config = dict(
    n_layer=13,
    n_experts=128,
    d_shared_expert=128,
    normalize_top_k=False,
    router_cosine_scale=20.0,
    norm_place='pre',
    init='uniform',
    init_std_qkv=0.023,
    optimizer='adamw',
    warmup_steps=498,
    decay_fraction=0.672,
    decay_shape='linear',
    seq_len=1024,
    steps=4682,
)
Below are experts of layer 9 (counted from 0) of a mixture-of-experts language model. Rows are named router (the router's row for the expert), down (a neuron's output weights, with its number) and show model dimensions 128-255. Each number is 128 + 24 x the weight over its row's rms, rounded and kept within 0 to 255. Numbers have three digits each.
After each expert's rows: "comes before" lists some tokens at least twice as common just after its tokens as in all text; "raises" lists some tokens whose logits its average output raises strongly, later layers aside. This comes from a sample of Wikipedia text that the model never trained on. Tokens count by the router's weight.

# expert 72
router:116109115150129098136134101125099138163179147147127112132110143136120156090133151136127143129128142144130090157188117161167184124126122148113121106120111124127110092074136116110089122144107106147114131144070143118122172166126114108093103091116130119165127096133086123121101163143116148069098166135126160106134088080126119122103139120148116151116119101143120137143138153106126156128103
down0:125178127109108122142084153160112161092194144167142099132148171108093128149145137119110131125129141136120144091138149086144133106149111128136104122148179091147115111109126109136117100124086167112146153116140190074129152079148145150103100161100095120139111122123161096118108148153140110110142158116125129110113097123105164122115102091130122100123169088125106139090147121148133140112112
comes before: " |", "|", "|---|---|---|", "|---|---|---|---|", "|---|---|", "|---|---|---|---|---|"
raises: "e.", "ed", "e"

# expert 1
router:146147123108094109141100149109102089110097145107165082127123145105127137140167177125117145088185129123123126101126130127172112136099182113145191136086121152106110135156146130177130123120116107095112124157139136148065101132143115118152126145132177099155170146137152098110134143145143131079119156131100132151148107178111132146117151124142149117122135136099091109126143113145114152129103
down0:147113093136123161172121137168127184096177142134100181163125119128186174130121089108120144130145160129105175162125133103124136169118113194158131114097176112128131160128104110156143123118109131121115161116108128140124118130115095136137168122140101150159148136147138122145113142155093132131113153151133131127109121125156152082161104173138127155119130120150122123135126130127122114101144
comes before: " a", " the", " well", " an", " part", " \""
raises: " a", " an", " the", " one", " well", " both"

# expert 78
router:103089149127139146095131066160138129102141136138116105126100116107154062139130148111141182139146090144082111146151166099122137092121168084110122188119135101131099103096163110122175152116134109115116136166131152101125162121172111118124144124158118123105103129130153168109081153116152174134133180082136150104088146117117123109129077120147136124163128143087117131137109141129132139133127
down0:138080138153132095121174098141085139123127131141110069152129082132126142107170137140143164142148077133093115143131152105156110144115123128088106137169161099116132084096150145138125147112165143127149124118146157127130116176139099172150132106117125113103123164123065125134103152147116173117121167097099167131145136104138123140142074089127140114121132148086116190148150100122132121117113
comes before: "\n", " The", " In", " He", " It", " This"
raises: "\n", " There", " Some", " The", " However,", " In"

# expert 27
router:172121142151125087107151122150115093163124119136104103160122161097098133103082132151144143111106110136120128158143156118094134133126161104114135151111145087104102113136116148095099133150119134119140127091108114105125109134134141163111125120148137101136125138102097136133111110111122150066106120139150133132155109111144165086095128105092142126132149104105157088143109126103110145117141
down0:141099122110174115174127124139162122138162156163092138145162147113119140156140127143125136143124118097149157145104072119112129133102125103146100139144124154120117098118156172141160186156129166088166134118136149093123163118123114118105125168134120172138135114163128085133168111142082117134171169123124153105134110090112120119166114160126153114090123165113132067111146147132101105124123
comes before: " the", " a", " his", " example,", " 3", " @"
raises: " the", " a", " an", " other", " his", " their"

# expert 46
router:132129146082138139170117124135162135140141116141089153128114188160171104131132121144131138173113131126144123149108176121136139120073108145169104154106099121152145147130121097143119123058090142102159123151114126145135148082111128132101142172140125145123150146128125138134155138112126092183126118112175067122129111124132132120096119128046113152137100084172159091156108126157144115092146
down0:142130084143184091159154139170123093145162149132145089143140174121122106135122137123105109116151092089141121132141107135142155102108074088136091114143129106104147097118107095129133159071142165149155169122172101133118132098146147140086173138124100106113132089128081099163152119107126087119121112135108146145079163140106147118125134122151144126092158162130099113151137106134139119122085
comes before: " of", " in", " for", " and", ".", " who"
raises: " appearing", " for", " representing", " to", " acting", " making"

# expert 39
router:128126164123135128177149124135119133101091139110117114112126116185163104104108150115134124170110094147073173133115085125119148146140127149092145076123123151149151164133129123130118096123111128125083161155111123107105112136124137117150143151135121137156177071128133131144118133092134124144140161119151136108117132103131174140131145123096107111169127102132122119102152168127178104093140
down0:135151128123148111133130124162106156113128174139137140118121137153148128138112148146130140120116179121156073166154111120146155103127134149144195100148131154110126106112118107113126145157122153112145155166177126131157076109130156126135110152128120103152100111115140143104094155119133124131155102090177123124148091126129125147133095113112115156119120166165104144120112141126116139104132
comes before: " |", " of", " and", ".", ",", ";"
raises: ",", "al", " as", "ally", "-N", "al,"

# expert 116
router:125165152155094113119146138074108182089144122130145147166156105126134141144111123146129119150128116136108127125117138130101211153139135145136144083156097128134119134109169116090138093099106111147087082143085123086085095134111137154079092137106188169148146088110147134101112168122123112114090146138121147122138099111118166100119150119147161095147160132151118139126124133099126166109139
down0:118164153098137130109156125131179215154132142114126117099089133137120107114121113165170156095180144114109133140133097187120140144122124137106136078104160114144147176128118134156093067135148138083114134153131143163120166121113134098106121104120157122087114104120146150138137095186150123148105119080122130141163095119113160146118130063176142157190156153127138098159132144139149093123114
comes before: " the", " a", " his", " this", " order", " office"
raises: " the", " some", " these", " this", " many", " his"

# expert 8
router:145100098146114099115128146148113167101111120140119121129185141139119106156132173101096125136141119138150070115121147139142125129097170147138178166146129095112124153112161144150096117163126099119118130137092121065117148141120142147096093123159114172124128116116136127083168130118093143087107104140143166154140091170106151134116146091118153144157144107123149114130123140123104149154096
down0:135162127112153096150136151117118121117140161095151082108139127140126117125091148128096107120112111140114135124120085152138129109134139097130143123120107149109144168159135159128128119124094142103126097142116092130124128128108110145119102149124142156118153085114160126125134108093165115105120176103144131124104151118152116128117165103140124128127134143157076132151107156167144133136128
comes before: " the", " a", " his", " their", " an", " its"
raises: " a", " an", " her", " his", " the", " their"

# expert 127
router:122130129115098150158131121136138126103093077135083142120157112129133113144101130136089156102182142145157120146118121130125156162106148156136136136098128142141069120113138133162122146137098092152069105115127140145099149130133102087125161124127160145122125128107117068167102148167126143108110121177097136113140126142125164130117123126108122090132123136123111120164150154117148135139133
down0:082170118089109144137133163128119110094152128146108104106128138137105109094134144142128086121170127094129089164140135147171129100149110134123171153119133139119144122145139149126121127130123129115137138103091093146114166102144138155111144103098140098106170102126157094129159161101136129114143091158134132110160137161118191136150118145090111121108125151178122097158121158153120122117123
comes before: " the", " a", " located", " an", " part", " known"
raises: " a", " the", " one", " an", " part", ","

# expert 7
router:174126151147158091145125119174134125161115123128089099130131130164159144151126107091109128163142105067119148144122105129134104101136111150102110105097124115137136087148111143133133126104135117148085172126134133150096095145122087139125136115114085120129126095091135114119093128118140115112144187168084151125141117104155114073136138182118142120141125119078120125137130157155110109077123
down0:092157123079140146103081159133137113170170152102090044131125103129060113123154161132062120125122130126130128111153129134127136110124098135106093081126111114119113145140096117153111133166122118116114160088132137160144085124142135098103084140122100131121108114103138105088128162103142136104129102156088123146141135098121104113107141111110130110125125106120127117105155169111115111122155
comes before: "-", "|", " 26", " ", "2", "F"
raises: ",", " and", " ", " in", "av"

# expert 123
router:119136194112131123129127135193142156139139112092098134093151150154120134103132144108096109124138125146098154142134145132085138120107119167102095114139097139157130121099103149086109107106089118148114125172149148102125116165119131093122158059172080122138118099150140103130127154113130094127134149146118100104085121110153101146120150123145106140113133144171108137123113146119106133147134
down0:118143129143143125174166098104125145099114112131164110117120173124103070131151129133115137154130119165076143152101116188100113154080127131117093140153107164187177145115127149090141110083136183104100126137141156138135103117110142114115136134147166107163189109089126121097166129150113146151127133130107109080132144107131137125126149135143139152179181140090118136132127132159168090114101
comes before: " |", ";", "(s)", " /", "|---|---|---|---|", "—"
raises: " |", " to", " in", "\n"

# expert 103
router:161109160126151149131114140126171128139137106106101088116112141153102102177112127105086189093131170116106165048138150177138123095107135107174131152076120119128131144178128132147098142135124097107108156150089149194119126160110133096182152170082175135090101127102135108115109109164107170105081145109129076123168066126123131139138113107101142139108121163082106115138133165149132131118113
down0:113132090125122155131135126177145163136143113130104234168139078134125122125127131184164128129124137138134127142115150126132143126199148148140120109145134155119134133158091148065119095121148115181091167139169162160171088124112142150135143119169068147116129162109139137125153111122103113162143174121156128153084122117158105106161145145154115120117115155112105160076140085113109094108144
comes before: " a", " born", " an", " was", " also", " married"
raises: " the", " a", " an", " one", ".", " both"

# expert 82
router:119114154084142149159159117110123138130094083129140128162138146171108140115140120108191138111137116110090123092119091141131144150120116131112124084126102144089118175143103155113134132124086143122104151141140122101090081116125102104154158125086083162094129083139148119139124094100109148142151158155111099106139166108131138141124128198128119112157131140147092138143103132158152136129100
down0:131168125126112104176133160172121118099139138129091110093117174133131132063155135145123139142142114090112104161105155117172160109117101133136122102126152175139111141126125135114112099130144157130121141117109163092104138127119119109117134159126099077129103174144141085123110130106115130109142120134139150109138180104156137124085141099120140117117153102131129182102115116144165111155148
comes before: "\n", " ", " 0", " =", " is", " 1"
raises: "ra", "il", "lin", "ill", "mi", "ret"

# expert 80
router:122121159156173094131112113136132122115132138119150112167117157120120110141070145112168106123121133104098161103111150106101139112144115134115121107109151199124182138105135141155116107140156072137142138120175140141129111155137147141135144122137167101125163078130134116117123140133125129103109180139097165111136146130104110127137141129142133115132153137118134182111153127091145098140163
down0:118112134158141134123136074185112133153124134127178126128125129147136137129108146079104134124126178145107125094143149118121167117187165124115122112132185125144154117163099126164109169132100079086142129090161109160122102169126141099113155123124160130131080137102193147136122115084135102131134115160143119109121106086133129126151118168125171137134106144107110140106160136138118136156114
comes before: " 4", " 3", " 5", " 6", " 7", " 8"
raises: " —", " =", "unct", " might"

# expert 71
router:150130137160129107080128081114129151127147126117116086137078121114092124160125110078110137148144124155120159126147132110141133067147116109089132168137131129132115132123138134116139122133136121078116164106164156130140130133149130112133143121150100123140138072129138103120084127105156137123117104144110144119105144150099142146127105111141103114145141169093144138085093134142102133117059
down0:120134146144116157155165159080149120157148099126114073135160137144152100116117123134153156140108160110091135129109111144133126116104088127155140167120144126144144138065129137164124110137100098104129156157077092130127127132130149154133095121130109158106125106074137150089094122130166166083096126138141143080177103126118133125103106131128107152135104096143162108131156137099114147140168
comes before: " been", " the", " a", " was", " also", " is"
raises: " put", " let", " given", " sold", " sn", " led"

# expert 29
router:130105157162136121152158130133130124137097060136098137130108100136142155135128125119116127109110091135125137172142123143116121079124125141089110107126112087152170147158158186132122059141145068155112152124105117129130137143149105078131140142119146122110137113099117103132081118108106134090096158156113171143130096109113143101141109122146123079150129146133126097092122158145155141120087
down0:115138107100160120106129102112090118093088149108108132124107131144102159108049133091113156106113086170089100131106090145108162091152128116133125141088108179106175130154118129107161103123137134113135065154126070162137116098127160111139130121125101163150130130144114121130159101120126180148108086132125103130126148160145100166146129158105124143140143123102126134086126138145167172114119
comes before: "|", "-", "\n", "The", "In", "$\\"
raises: "\n", "|", "its", "m.", "itor", "line"

# expert 111
router:125143139144113111096145111179105086149119124099074163146130094159132144146092136174119105083102148074120127116151137149140160113152119089087104101130127132132117105138116137146108155134108142125134116065118143119119121152151119107102110117120144103123110145143125077155125095148139138096145153134146127139126101103102085142137143106135094097106063143158141088112124130110138114127118
down0:159115107133085143124082149138175110114102137141130147162067146109136119126108169112156156140139137115116128139111107141095134146113143124128108145131107104166147109162111117135118110118153108157151130124102120075148140099117125122135150137157139094128140091148146170117160123138146128144152114098118171138150105145126134138133121147162152099138125143102122165116179172122106128120128
comes before: " 0", " 1", " 2", " 3", " 4", " 5"
raises: "e", "arn", "t"

# expert 114
router:147161109078164123107101104164142146081135113094121090102155132142162131130124100148146129117158121121141160112093125106092116095146159120129159177091097103114120106142133131113107177127124119082093109096095096132140143136086113103148074149109118109136141125150131135182094149117164104181131152119129117146107168145109139117115129096138149115174183164155121095144138143113127111100099
down0:071151124160099113190136151118147098078132123126186147125126130157140153126152127108120121176136176146139137135137097127101144151133105156099146113130123161090156120169083121136144140144095148135152107171142127154130142119092165121151103078130112152158158123153132124126102149163121175121119106121091160118101117102165157157119136122097150164107130142148093139145165113128159135098112
comes before: " ", "\n", " The", " A", " Yes", " Nominated"
raises: " A", " Two", " II", " Also", " One", " Three"

# expert 36
router:126104101170151139139083156137114113119096117112113135102160127124119165155100133111141156102148161109078149108124132115127156111115117129144171079144186142142113107146130155171136151127116119140176125125118107140140147175121114118105128172144161123120115109136150126084094154118090159049106173087134137144139099114119143118140146140171161139127105128135128139117141125087141137119157
down0:117108146121113093090106148133124174120155112154116103162164101112120148159130115143147134121137103132096108173122133145123140115151164115098114114145160117126080101145108145140165084147165143117123143102103100126115153109166132120075136143115132150109109144109131093096088154156134105096066130097169120154103138130129097118140126111121155070095172129132132155133165169116170118098126
comes before: " the", " least", "ah", " age", "a", "ar"
raises: "on", "w", "aw", "id", "qu"